Weights of a small mixture-of-experts language model, trained from scratch on English Wikipedia.
Experts: 192 experts in each of 10 layers, a softmax router.
Below are experts of layer 2 (counted from 0) of a mixture-of-experts language model. Rows are named router (the router's row for the expert), down (a neuron's output weights, with its number) and show model dimensions 0-191. Each number is 128 + 24 x the weight over its row's rms, rounded and kept within 0 to 255.
After each expert's rows: "comes before" lists some tokens at least twice as common just after its tokens as in all text. This comes from a sample of Wikipedia text that the model never trained on. Tokens count by the router's weight.

# expert 26
router [108 100 158 152 124 130 135 133 139 109 114 180 109 127 126 159 120  99 149 133 131 165 143  89 135 131 163 132 108 128 136 119 143 151  63 121 151 118 163 141 129 111 105 144 162 137 129  98 173 130 124 136 118 112 114 140 126 128 130 133 135  67 158 116 105 138  90 104 121 128 148  81 122 137 128 176 115  98 118 107 158 133 128 159 147 176 124 121 115 157 189 138 132 174 109 115 122 113 134 119 143 138 145 120 102 176 134 121  85 118 147 107 141 127 132 167 107 114 154 156 176 130 142 135 132 128 145 176 103 170  98  98 142 122 131 126 124 117 105 157 116 101 145 129 156 118  96 143 146 151 138 122 128 133 153 127 137  88  92 125 110 151 102  99  66 100 138 139 117  87 126 102 127 116 115 136 128  52 168 123 120  90 117 122 124  95 167 127 142  74 170  92]
down0 [136 128 139  99 124 135 166 136  86  99 102 123 159 143 107 123 102 133 138 120 112 159 140 157 171 158 159 118 111 104 141 122 180 140 131  99 150 161 101 146 126 120 143 121 158 101 115 189 129 139  88 101 130 118 141 118 141 129 171 103 124  82 128 102 117 140  89 124 144 145  96 128 118 176 131 155 136  88 104 197 146  86 110 131 144 155 155 149 131 128  95 136 126 179 102 134 108 166  95 159 116  93 137 119 110 107 129 130 121 101 136 119 150 137 149 141 131 132 129 102 140 119 135 106 145 130 164 147  89 124 160 133 114 104 168 103 150  95 154 121 157 113 114 122 139 110 127 136 134 155 109 112 163 107 127  71 103 113  63 119 139 157 106 122 135 184 145 152 103 141 148 105 107 172 123 135 103 123 150 186 134 132 132 108 135 123  82 107 134  95 147 143]
comes before: " of", "s", "ed", "ic", "ner", " in"

# expert 59
router [123 108 146 170 148 126 107 132 100 118 132 136 123 133 173 135 113 141  78 167 129  91 126 134 152 131 154 103 149 128 130 135 137 121 130 107 130 166 122 132 173 130 139 122 105 164 129 154 115 102 140 119  88 100 121 139 144  95 124 123 133  73 124 133  83 121  82 160 119 123 140 153  93 122 128 159 119 117  88  96 171 141 101 108 133 128 104 121 106 126 124 121 162 119 138 126 122 139 146  81 116 115 141 139 119 123 129 158 168 121 175 154 112 163 142  83 128 106 161  93 154 111 145 141 103 128 118 125 146 160  97 126 149  82 112 137 116 133 140 101 131 103 126 128 132 121 104 133 136 137 109 109 125 127  88 176 205 101 163  99 112 126 124 126 100 145 159 110 111 184 121  94 164  57 143 132 117 150 149 123 138  92 129 117 126  92 165 126 111  78 182  99]
down0 [146 172  98 144 138 131 104 162 101  96 129 111  78 101 124 112 150 142  92 126 101 159 120 102  86 126 130  95 122 131 119 137 174  95 126 121  93 144 141 168 150 104  74 142 136  99 140 115 151 123 109 120 121 169 178 114 122 129 147 138 109 107 138 107 131 147 167 106 185 138 120 115 130 131 116 129 100 128 187 154 139 113 107 135 137 132 157 134 143 121 126 146 116 131 182 101 143 118  89 130 133 118  96 148 135 132 143 121 107 156 115 147  98 101 120 166 122  96 138 156 133 104 119 147 118 124 142 136 118 148 164 163 171 146  62 117 129  96 137  81  84 177 123 134 139  62 113 131 146 105 148 167 130 151 150 114 164 132 107 107 102 156 124 154 110 148 123  76 147  99 114 142  90 138 110 115  91 136 178 135 134 136 132 145 148 110 111 114 142 150 118 132]
comes before: ",", "s", " of", "t", "'", "ed"

# expert 24
router [143 134 105 156 129  93 118 108 168 117 126 112 161 139  90 133 172 109 144 152 178 152 122 105 129 110 155 118 132 128 187 123 116 163 103 158 116 125 118 112 104 153 105 112 154  96 118 159 136 130 147  91 133 171  73 148 116  94 142  95 135 129 129 121 104 152 139 148 119 154  90 125 109 159 128 162 100 141 128 163 125 144 139 156 151 153 134 131 107 119 106 154 110 117 105 180 149 111 161 139 163 152 125  93 114 120 138 102 148 115 165 115 127  79 138 178 107 164  88 126 148 121 124  94 124 127 134 143  87 141  80 126 146 120 141 141 123 158  91 147  70 104 122 128 156 123 128 148 133 130  89 131 134 135 129  59 122  80 108 118 151 133 113 121 128 111 123 100 133 201 132 120 119 155 154 127 114 109 154 154 153 102 107 120  96 113  93 129 162 106 124 140]
down0 [131 159 139 150  83 133 102 136 104 127 150 122 152 105  87 117 172 134 135 123 164 163 149  98 137 130 144 146  91 137 145 138 123 158 136 149 167 121 122 106 122 128  96 106 142 148 146 154  79 126 147  97 128 111 137 124 146 167 144 110 118 130  77 179 140 122 158 102 127 159 102 174  78 102 115 138 154 172 131 104 169 152 129 204 163 154 129  82  63 111 140 124 131  91  97 113 121 158 120 157 141 128  96 140 138  57 124  92 142  89 112 137 103 119 130 132 117 118 124 133 116 108 153 140 143 140 121 168  90 136 145 116 126 104 136 161 139 166 131 102 107 121 157 110 118 161 119 136 148 142 142 147 138 106 111 124 141 100 114 120 137  78 140 136 115 151 133 120 106 152 147 147  96 110 126 124 117 117 109  76  92 113 107 143 157 115 150 134  91 125 127 152]
comes before: " of", " ", "al", ".", ",", " and"

# expert 11
router [161 112 108 132 152 103  99 142 139 145 100  94 127 127 126  97 117 149 106 157 141 178 129 117 118 132  84 128  96 128 145 137  95 106 120 116  64 101 137 137 134 122 171 139 139 172 118 135 132 119 128 127 120 124 120 158 139 134 178 130 136  93 136 106  86  89 151 148 115 117  92 152  67 111 128 174 125 124  95  81 118 115 171 134 162 149 105 144 107 144 145 137 118 138 166 115 159 119 136 152 173 112 144 135 112 108 103 129 117 123 100 103 153  96 137 140 176 158 105 143 172 132 155 131 133 128 146 164 131 164 151 137 110  69 115 140 140 125 123 125 109 159 130 128 145 109 113 122 155 120 131 117 126 167 102 146  95  95 103 129 126 137  77 139  76 130 143 128 172 126 134 104  94 177 136 132 143  85 132 157 172 100 110 136  80 162 139 125 159 150 108 116]
down0 [114 133 142 129 144 105 107 116 138 168 153 122  90 191 110 173 129 112 133 156 122 142 151 110 120 105 145 107 141 144 160 180  97 119 126 118  59 117 104 150  85 136 121 114 177 124  99 141  98 135 103 126 110 136 154 151 138 123 115 139 117  85 125 117 108  86 103 113 145 106 144 155 123 100 147 116 146 172 126 129  74 105 148 130  93 156 130 119 130 146 130 153  87 152 151 136 137 104 163 149 110 136 112  99  94 141 174 113  84 158 115 143  89 138 176 112 130 148 117 143 120  95  96 125 132  94 127 145  85 142 133 133 121 113 143 127 148  77 144 132 103 165 142 151 146 136 105  85  89 142 116 122 128 143 143 146 120 120 129 131  73 109 162  97 135 149 115 117 162  84 129 136 166 115 175 142 134 120  94 135 159 153 143 139 145 104 132 136 179 152 150 120]
comes before: " |", "s", " of", ":", "ion", "um"

# expert 74
router [138 159 121 124 116 179 110 166 117 126 107  94  86 149 119 135 129 122  99 143 105 115 148 113 130 123 180 150  96 128 102  92 142 123 134 118 135 125 142 138 159 145 103 113 186 106  90 122 148 138 134 116 108 135 136  87 117 131 107 141  88 143 145 140 112 126 156 152  99 167 137 152 131 119 130 148 122 142 168 120 112 139 142 143 152 119 112 130 111 123 146 129 131 108 123 112 141 149 135  67 114 140 129 108 110 113 111 115 106 168 150 156 152 181 132 157 127 125 115  73 163  87  80 160 104 129  47 117 105 145 120 141 174 148 144 131  98 111 129 127 132 157 132 128  95 115  55 134 141 119 143 156 126  86 119 153 112  61 168 121 148 127 124 122 124 129 125 123  98 162  63 108 163 131 136 132  88 137 162 138 138 136 123 115 162 134 140 126 125 163 152 140]
down0 [138 109 110 138 128 139 123 130 141  92 170 174 114  84 117 107 105 114 125 110 123 109 104 117 128 123  80 180 105 113 141 109 119 142 121 122 129 136 134 177 142 144 147 102 114 165 154 150 207 117  99 118 148 143 118 143 125 101 115 122 156 149 121 159 132 146 164  87 118 104 116 125 118 179 177 182 123 123 164 122 106 134 111 132 169 171 141 115 132 106 119 133 145  94 130 147 158  97 151  96 154 126 101 138 104 132 124 126 100 128  97 128 215 117 124 138 106 113 115 123 152 117 151 132 175 138 133 147 115 156 106 140 115  90 125 141 143 108 138 143 106 158 140 130 121 126 134 102 130 159 111 142 108 127 132  83 128 124 128 101 108 145 129 112 185 105 144 169 119 140 118  74 131 135 129  95 100 129  89 135 143 155  90  93 119  89 162 136 116 162  99 106]
comes before: "d", "y", "ary", " of", "ation", "ies"

# expert 29
router [114 135 133 174 164 139 169 121 132 118 115 147 124 115 101 118 131 125 105 130 130 136  86 121 158 105 147 113 118 128 143 126 153 151 128 120 165 122 112 106 101 152 145 138 136 131 111 144 145 108 135 122 128 132 132 135 106 117 109 109 141 112 153 126  96 154  66 115 127 160 151 124  74 146 128 100 121  81 145 126 133 112 113 152 114 134  95 129  85 134 153 177 148 147 147 141 135 152 150 121 138 127 162 126  94 145 112 141 127  99 100 117 170  94 133 127 144 154 126 122 165 118 147 155 150 127 133 163  83 166 116 129 157 140 146 133 105 159  84 161 102 134 148 130 135 131  91 145 123 171 132 146 132 105 125 124 168 115 103 150 148 172  78 133 111 121  91 118  95 103 128  99  93 105 162 132 105  62 155 134 166  95  98 175  76  44 162 128 128 129 124 105]
down0 [118 135 151 109 125 116 116 146 165 162 120 145 157 184 136  87 121  99 152 110 135 107 140 116 140 114 116 119 131 130 115 121 143 120  82 140 146 104 141 111 123 106 124  69  94 108  94 134 141 151 117 131 101 141 118 145 148 156 104 128 151 100 121 114  99  85 122 134 102 115 152 163 132  98 112 134 128 115 160 182 152 164 125 112 153 162 126 127 132 125  84 101 133 134 107 134 114 119 148  95 127 115 143 112 112 122  92 140 170 115 150 104 121 143 119 115 133 107 164 149 115 135 184 136 149 154  94 145 132 127 115 128 126 115 153 102 149 194 150 183 134 139  92 154 131 174 110 101 111 161  67 140 140 138 127 112 108 122 130 155 108 185 139 148 149 138 152 109  92  89 150  92 198 127 141  97 137 137 104 127 112 152 132 116 139 187  74 144 138 139 143 138]
comes before: " of", "s", " was", ".", ",", "'"

# expert 1
router [125 130 129 141 120 139 123 122 140 151  47 131 140 138 112 162 109 115 138 117 149 163 111 122  88 115 162 157 134 128 146 109 125 126 145 139 110 106 136 146 148 134 127 124 126  76 132 149 124 113 164 108 160 128 103 152 112 140 139 134 112 108 178 114 118 110 174 126 174 127  99 155 156 118 128 182 114 110  88 112 136 116 142 121 131 139 130 152 160 133  80 115  95 126 133 116 143 125 134 125  96 173 142  97  97 174 109 115 115 124 154 145 108 146 126 153 156 147 122 133 132 151 147 138 133 129 140  99 108 196  95 113 104 185 122 147 162 112 180 136 166  97 118 128  95 120  84  81 118 146  83 139 127 117 115 138 112 173 124 137 128 126 131  82 123 110 102 102 144 114 182 133 137 129 157 125 107  95  83 113 163 104 136 108 107 154 132 127 133  74 174 114]
down0 [ 97 129 181 168 124 134 109 146 140 128 135  80 138  90 131 130 156 147 151 111 147 136 142  96 137  98 119 136 127 117 145 128 151 170 107 137 113 124 131 125 117  87 135 103 112 157 114 100 104 148 181 122 132  87 147 163 126 117 109 149  97 107 107 139 121 108 130 106  60 146 150 116 123 117 161 146 114 143 157 110  90  93 105 172 103 182 133 132  99 125 146 151 146 161 132 130  99 161 119  84 112 147 153 109 118 169  92 136 153 122 147 152 165 129 150 161 135 119 146 127 115 163 197  87 193 137 131 136 107 151 121  82 126 123 168 129 157 142  94 139 105 125 135 151 119 137  97 141 141 136  81 145 100 127 118 159 109 102 114 141 109 149 104 134 108 129 151 154  77 113 154 116 120 121 128  86  90 120 122 113 102 102 159 126 128 120  95 137 128 158 136 120]
comes before: " the", " to", " a", "ed", "ing", " in"

# expert 47
router [147 108 120 136  90 148 137 127 163 150 170 141 148 112 156  82 103 103  83 118 163  82 119 146  97 115 126 122 128 129 117 136 170 109 117 145 126 156 127 154 128 149 158 140 106 172 105 136 127 150 129 101 131 148  88 129 138 137 117 102 136 185  98 124 119 122 133 148 131  94 143 148  93 108 128 105 116 117 174 139 129 169 134 175 109 106 131 141 151 123 142 153 117 145 112 158 101 158 148 160 157 152 138 127 158 135 101 115 135 129 107  91 108 157 107 179 129  93 136 130 100 141 115 152 108 128  69 151 160 116  71 195 141 126 135 154 148 140 112 145 130  88 134 129 102 144 153 139 149 134 129 120 127 139 130  71 141 131  97 133 137 135 103 126 135 114 162 111 128 158 105 132  84  89 139 130 112  90 118 188 117 114 111 114 157  78 120 127  91  89 108 151]
down0 [142 119 129 175 105 127 126 139 135 159 169 137  96 158 118 145 159 171 167  88 171 161 123 151 148 143 138 151 120 128  90 157  96 130 144 149 134 132 137  78 101 117 105 133 114 136 109 119 125 112 120  93 103 134 134 156 130 147 172 111 126 104 114 146 124 175 115  72 137  98 130 129 144 204 143 114 155 133 146 148 150 141 109  79 145 150 167 104 161 146 155 106 141 126 133 147 126 117 132 115 136 159 141 102 120 132 124 110 124 140 141 128 118 141 138 139 115  87 137 138  81 158  98 165 120 128 113 154 164 125 165  51 153 141 113 113 117 122  90  70 131 166 110 142  80 119 110  90 132  97 112 163  97 154 106 164 117  90 144 113 113 128 102 106 102 148 102 126 102 139  99 142 122 153 140 148 117 141 110 121 121 137 106 133 111 129 139 137  96 133 109  80]
comes before: "ed", "ate", "ian", "al", "able", "ation"

# expert 84
router [116 184 126 178 158 134 107  81 103 161  81  91  90 154  72 120 142 153 107 153 136 118 127 126 112 130  93 160 155 127  92 121 174 138 129 120 124 156 166 112 121 145 142 130 131 167 103 127  99 144 102 110 114 112 135 116 124 146 138 120 133 167 162 128 103 132 117 105  77 169  99 169 133 127 129 123 104 117 128 131  95 130 134 176 133  92 110 122 109  99 173 140 190 128 158 149 102 121 101 107 150 132 126 139 117 110 155 139 102 109 127 104 120 137 150 157 106  99 112 110 106 140  93 136 105 128 139 101 144  86 156 132 151 153 174 127  93 140 120 149 162 130 116 128 120 107 151  97 113 148 121 165 130  89 161 150 110 136 128 124 119 128 141 149 124 133 153  98 110 125 101 135 113 121 152 132 103 139 142 131 119 161 132 154 120 136 134 125  52 154 175  70]
down0 [168 125 128  83 103 141 140 134 173  77 102 128 141 126  96 139 120 187 146 145 101 115 152 143 104 140 124 126 114 137 138 112 124 146 137  67 148 118 119 120 107 136 153 129 141 108 138  96 108 122 107 127 151 120 149 124 156 109 125 117 123 110 109 139 138 145 165 138 152 104 136 129 196  68 106 135 114 122 114 110 153 126 113 146 181 126 149 142 148 137  91 193 118 126 111 128 148 113 125 129 134 156  96 116 153 132 144 142 131 117 167 132 139 102 131 133 119  96  88 109 117  61 137 163 138 135  89 129 157 104  91 109 150  97 149 121 131 153 120 107  82 107 119 115 175  77 144 136 131 123 168 129 116 138 123 118 131 136 127 107 115 114 149 139  93 156 113 187 111 125 139 108 126 118 135 100 173 120 120 117  83 137 185 109 180 124 140 132 192 130 123 131]
comes before: "in", "s", "ron", "ric", "bor", "ing"

# expert 18
router [155 148 141 161 127 159  54 110 154 133  88 127 144 116 131 132 124 107 138 141 121 140 134 151 108 150  96 116 107 128 117 119 115 120 143 134 122 174 145 159 138 148 158 123 113 176 117 153 106 114 106 111 131 197 110 137 135  81 154 128 145 111 126  93 118 154  88 130 149 107 155 153 101 127 129 158 131 108 118 141 103 141 157 141 157 143 128 146 149 170 141 149  78  74 137 118 142 153 151 149 137  90  92 123 145 114 123 148 141 160 135 123 139 149 109 176 155 141  92 151 141 132  85 120 115 129 129  94  92 133  94 124 135 107 133 131 105 125 137  83 135  79 173 128 111 148 130 126 146 133 129 127 125  81  91 116  83  64 141 133 151 102  97  94 124 137 124 136 147 148 139  91  98 149 131 132  83  77  94 122 123 132 119  99 132 156  88 127 154 163 116 152]
down0 [122 142 135 100 153 146 137 113 109 141 135 155 156 121 151 165 120 138 116 122  94 103 121 152 145 165 144 111 129 119 166  91 121 121 121 132 110 119 149 128 112 109 103 132 123 102 145 114 130 205 116 108  99 133  83  53 113 138 101 109 138 137 124 159  96 123  96 131  82 126  91 135 119 111 106 119  97 111 145 114 133 129 130 140 139 108 173 125 148 112 114 115  93 153 173  81 111 127 176 116  67 114 180 145 120 136 172 105 139 110 121 160 153 114 155 132 130 117 126 119 160 127 117 143 108 146  85  93 136 121  99  98 154 154 167 145 136 112 139 122 119 147 148 122  82 111  87  93 126 135 132 150 146 161 147 157 115 113 149  77 137 122 112 151  77 125 131 139 131 114 117  88 155 128 158 144 119 136  88 184 148 160 140 108 124 145 120 145 139 101 138 174]
comes before: "ed", "ous", "ation", "ment", "es", "er"

# expert 157
router [135  70 148 148 119 111 137 141 131 137 137 131  88  78 121 135 113 141 119 154 107 121  96 105 141 125  87 116 124 138 100  73 114 141 146 118  94 111  98 167 125 143  84 140 127  99 148 116 109  90 128 157 142 150 169 136 161 108 152 142 142 101 143 137  96 129 121  96 157 133 143  98 137 128 140 131 109 136 110 158 110 120 105 124 146 135  88 174  84 151 114 183 144 121  82 139 138  95 133 146 139 115 141 118 106 132 126 209 116 138 156 130  99 186 111 166 150 117 107 108 125 135 163  79 156 145 133 155 155 123 124 104 111 142 134 115 133  79 137 137 145 133 141 139 127 126 118 148 153 150 128 136 121 103 119 121 107 193 172 119 140 142 159 157 118 155 127 168  93 116 114 127 162 135 104 135 173 108 176  99 158 173 153 136 128 123 100 137 131 124 113 107]
down0 [126  72 152 135 128 108 155 123 139 142 145 120 124 154 150 118 109 143 120 134 137 131 147 179 113 133 125 128 106 133 150 166 172 116 152 131 151 115 111 127 131 103  93 125 114 135 109 103 117  98 104 136  51 104 129 142 122 188 173 150 126 106 169 113 152  94 154 103 126  90  80 103 180 130 113 123 118 180 115  98 111 140 136 132 103 126 116 110 159 142  84 119 110  96 164 103 122 136 126 133 110 125  98 134 175 119 159  97 107 144 158 125 137 118 118  48 105 102  88 114  90 114 131  97 123 107 178 135 115 123 172 151 145 112 159 116 113 162 108 106 145 174 155 128 113 101 147 118 167  98 141 127 139 118 117 144 124 158 146 152 124 116 140 107 130 156 150 143 117 125 177 142 112 125 124 130 152 110 142 129 115 166 149 146 102 134 137 114 147 125 153 173]
comes before: "\n", " The", " In", " It", " He", " This"

# expert 158
router [ 69 102 148 126 118 112 133 145 146 114 131 114  81 155 161  85 136 160 103  79 116 122 151 170 113 105 143 145 103 125 106 115 102 128 149 113 144 153  87 156 162 172 117 167  74  93 162 134  99 151 126 157 133 109 114 139 173 136 155  98 111  89 128 135  73 127 162 114 130 111 144 130 143 101 129 137 141 121 101 182 117 155 122 110 115 129 145 156  91 151 120 174 140 116 135 147 155 131 135  80 121 103 133 117 117 139 154 147 145  89 137 140 107 116 135 142 117 148 112 129 134 130 147 142 141 125 122 137 122 133 165 122  97 116 123 119 114  92 132 146 140 139 117 126  91 123 131 176 138 124 162 140 114 152 152  99 120 112 123 112 137 129 108 183 221 177 118 159 128 133 123 138  95 114 121 132 150 157 149 142 108 113 188 108 124 137 149 129 117 101 106  91]
down0 [135 120 110 141 130 128 133 119 143 132 150 141 125 132 144  91 131 169 130 166 120 154 136 131  98  88  97 123 116 151 142 111 142 155 115 152 126 122 122 148 115 132 125  87 164 135 132 111 105  75 123 141 145 156 137 143  98 141  97 145  98 132  88 126 181 119 134  73 155 154 102 141 133 121 128 119 133 162 169 122 115 137 156 141  64 100 151 146 144 115 141 107 129 116 128 119 144 123 119  89 148 149 133 122 139 174 130 131 121 165  77 106 162  86 118 151 116 131  92 170 115 123 103 106  98 108 137  92 135 114 144 115 167 143 120 162 103 104  92  90 131 170 145 150 147 128  95 110 129 138 128 131 143 150 136 187 137 145  95 149 112 149  89 200 122 155 140 104 140 162  98  89 120 121 110 142 116 162 157  91 100 148  73 133  82 162 119 127 101 108 114 128]
comes before: " the", " 19", " ", "00", " \"", " A"

# expert 89
router [144 106 147 100 130  94 107 114 168 118 126 131 144 129 137 148 161 154 142 170 157 115 140 121 134 116 111 114 113 128 109 172 120 107 130 146 130 145 128 129 105 134 142 126 170 130 122 116 120 110 128 128 155 154 127 134 116  73  99 169 140 139 126 132 110 166 134 101  90 107 140 130  97 155 128 195 115 144 136 103 107 137 132 162 125 101 123 127 104 116  58 118 125 166 133 110 134 173 111 150 144 116 165 132 123 132 131 116 141 126 139  62 132 138 115 155 124 103 146 139 143 151 132 184 104 129 119 112 117  82 121 133 143 151 111 173 121 149  91 115 136 159 127 128 156 126 137 125 119 158 139 126 126 101 120 129 126 116  78 135 109 114 147 138  69 104  76 103 102 207 166 119 108  83 104 128 113 176 147 106 136 149 106 172 114 111 156 127  63 150 145 118]
down0 [115 168 133 149 100 123 123 117 105 116 137  68 185 150 146 144 133 133 102 104 120 188 140 146 127 139 178  87 156 132 123 100 114 118 142 144 135 116 136 137 161 128 160 153 147 109 114 148 140  83 128 116  92 154 113 172 145 110 169 121 151 132  59 119 156 133 126 103 143  90 109  82 128 137 124  79 139 137  94 142 136 150 108 122 126 114 145 127 150 141 147 108 108 126 157 123 157 114 157 178 110 129 122  93 119 106 163 100 115 151 117 171 138 208 140 161  93 106 122 121 117 122 151 125 146 133  94 106 168 116 123 127 137 113 186 132 109 135 133 123  93 123  89 121  91 136 131 104 133  87 136 131 132 111 136 149 113 137 142 134 117 139  96  65 115 155 140 133 143 139 117 137 133 130 154 106 126 108 102 151 120 137 165  88 152 127 111 119 139 111 144  77]
comes before: "ment", "s", ",", " of", " and", " ("

# expert 19
router [119 125 127 171 137 120 127 163 128 134 143 165 100 127 150 144 135 111  81 113 115 144 153 117 142 103 143 141 103 128 112 143 125 131 107 107 106 104 140  99 134 120 115 118 160  94 147 141 153 119 152 132 100  94 132 146 141 149 133 109 128  68 161 105 105 148 146 171 121 149 113 112 158 117 128 170 126  92  95 116 161 104 102 166 136 176 109 140 115 161 102 136  75 139 139 123 147 130 147 101 175 156 161 136 106 128 134 119 127  91 139 115 148 125 140 114 100 164 145 136 183 144 152 103 143 128 138 145 104 153 113 144 116 166 135 112 151 153 170 121 112 113 119 128 111 114 104 136 123 165 126 117 127 148 114 135 148 101 131 124 123 101 114  74 118 121 145 113 145  99 183 128 120 156 132 131 144  40  90 161 132  79 110 103  74  90 132 128 198 126 142 120]
down0 [147 131 135 123  98 128 122 169  98 140 102 150 129 111 139 104 127 104 154 121 149 137  92 112 106 119 120  93 127 146 127 138 147 167 128 117 133 155 134 141 105 102 105 108  95 100 139 111 164 130 106 126 167 168 146 138 134  77 122 154 141 120  99 103 148 130 125 133 173 109 137 165 114 117 100 148 146 164 156 152 125 159 130  78 133 114 114 154 130 111 135  75 150 132 116 100 142 141  91 146 148 111 131 132  86 157 163 139 109 145 162 137 103 118 152 144 175  64 160 128 145 109 150 149 113 112 118 145 124 153 141 145 116 109 118 148 173 120 119 116  98 140 132 137  77 127 130 126  99 119 136 151 147 157 147  95 121 159 118 115  69 153 123 121 155 142 125 103 153  78 102 115 101 112 133 140  78 124 206  83  70 133 113 134 178 131 122 119 125 151  99 113]
comes before: "s", " |", " 0", "ner", "ning", " of"

# expert 72
router [130 163 130  87  95 150 106 127 124 137 103 112 100 132 129 147  96 124 158 160 123 108 123 114 146 121 123 148 103 127 119 137 151 138 124 144 117 183 131 151 132 158  98 103 137 136 136 174 174 127 140 100 127 119 111  82 108 100 115 140 148 167 130 121  94 171 139 170 103 147 126 127  94 136 128 196 114 154  75 114 129  93 175  94 124 143 129 136  95 118 101  84 104 113 147 129 182 117 104 163 160 130 169 109  90 147  96 110 100 148 119  58 135 142 146 109 143 155 123 163 149 116 103 120 110 128 129  95 169 106 104 137 151 137 110 153 124 110 144 155 138 114 144 128  95 126 141 121 118 172 132 157 129  76 141 124  80 126  72 113 133 108 128 138 106 121 124 142 132 132 100 112 118 115 102 128  87 184 119 145 140 155 100 140 155 149 136 128 109 134 106 122]
down0 [146 100 108 158 127 139  92 141 132 163 159 101 124 144  85 152 139  65 123  82 129 102 118 112 131 160 154 128 183 128 179 142  74 116 138 109 159 145 146  76  88 162 108 121  98 108 102 157 133 188 142 143 161 117 150 131 107 132 135 136 129 137  85 121 123  66 143 108  92 140 100 155 115 123 130 137 128 148 107 127 141 118 171 139 177 138 140 143  95 131 139 142 159 121 133 139 116 121 111 111 147 135 126 155 109 103 136 100 132 153 150 145 159 144 126  53 139  88  98 118  86 119 112 152 124 125 109 114 129 142 139 140 165 153 161 108 141 198 116 171 112 105  92 130 106 145 112 137 126 139 131 113 128 122 142 173 115 103  89 141 132 125 131 142 108 147 114  99 119 120 148 126 137 100 110 153 129 151 111 134 106 147 115  94  90 117 142 113 122 110 123 161]
comes before: "ed", "s", "ing", " to", " of", " and"

# expert 48
router [136 180 105 137 119 121 105 201 124 132 130 106 129 131 128 125 151 146 169 184 100 127 111 136 125 150 169 139 108 128 139 121 126 113 137 112 111 135 125 142 132 113 109 133 131  97 132 118 178 153 127 115 128 123 104  84 129  86  97 122 113  84 135 110 117 155 141 119 118 123 111 116  68 123 128 155 157 110 131  79 111  91 162 117 130 140 108 123 151 119  90 111 108 100 111  86 147 122 110 105 127 138 154 138 154 142 103 121 113 139 147 175  87 152 112 169 153 127 111 107 162 102  87 177 107 128 103 135 113 163 155 131 144 138 174 107 120 132 131  98 182 149 172 127 133 153 114 107 129 132 158 158 129 113 123 100 132 146 130 110 152 128 135 135 120 114 112  66 116 149 143 153 154 132 134 128  78 123 150  56  78 129 143 127 143 131 161 125  80 118 140 161]
down0 [ 84 139  90 104 161 175 122  98 151 141 174 114 163 168 120 124 117 119 127 172 144 113 127 147 170  91 111  94 184 123 103 126 103  99 143 107 128 134  84 137 142 139 104 146 175 147 148 122 103 128 139 163 157 115 119 141  98 135 122 115 130 136 122 165 106 118 147 118 124  99 179 117 116 157 136 120  93 143 122 162 113 118  86 195 109  95 122 133  94 109 131 118 120 170 154 148 153 116 131 151 133 118 100  99 117 147 115 109 148  98  87 100 167  97 115 136 122 121 138 129 124 160 138  99 148 126 161 112 129 125  96 128 142  95 101 129 113 132 162 152 154 154 167 112 113  99 118 103  96 122  62  94 109 132  83 123 156 107 101 118 134 150 158 146 141 136 153 142 136 133 156  90 108 170 147 104 135 133  96 174 122 125 136 121 124 153 138 138 147 167 122 115]
comes before: "y", "v", "al", ",", " of", "ship"

# expert 171
router [103 151 160 115 137 114 104 145 104 103 164 142 117 124 163 160 116 109 130  94 157  94 153 131 112 119 126 134 164 129  60 101  79  85 168 117 116 163 129 145  84 112 119 130 147 122 153 154 117 127 130 104  79 127 139 142 135 150 170 100 108 130 138 123 142 171 172 123 113 103 118 105 161 124 129 117 139 137 116 119 129 171  89 128 126 138 115 103 147 149  98 152 103 133 119 150 127  55 110 117 133 102  95 144 140 100  96 144  88  99 123  85 164 118 132 124  88 120  97 118  99 167 164 139 125 129 141  90 170 143 164 117 100 106 195 116 141  77 117 135 117 141 146 129 156 123 151 155 130 136 154 110 125 161 125 137 114 139 149 135 141 155  92 144 133 167 115 159 145 151 120 142 120 117 107 122 158  94 132 126 179 112 145 139 172 110 126 125 128 141 149 149]
down0 [120  83 121 108 129 159 125 105 182 146 137 110 116 120 108 150 119 133 144 173 125 100 128 147 113 119 140 133 121 139 142 157 108 139 137 145 154  99 136  80 115 131 139  95 100 146 157 120 150 114 131 133 137 134 132 136 127 188  93 114 152 137 110 164 109 184 136 122 124 141  93 199 152 116 123 105 129 123 141 108  93 127  92 138 117 128 121 113 201 161  83 106 120 147 134  75 149  93  99 148 133 132 150 132  62 113 159 137  82 150 129 131 102 118 121 133 125 132 145 116 117  85 136 129 149 142 106 174  98 140 171 170 136 150 125 137 107 139 149  88 129 140 134 134 110  96 150 108 162 103 135 154 120 113  97 127 119 108 112 127  83 120 139 104  99 128 129 130 151 123 104 125 105 149 153 122 101 149  75 133 134 114 148 138  66 152 145 107 161 147 139  83]
comes before: " the", " 19", " T", " S", " North", " South"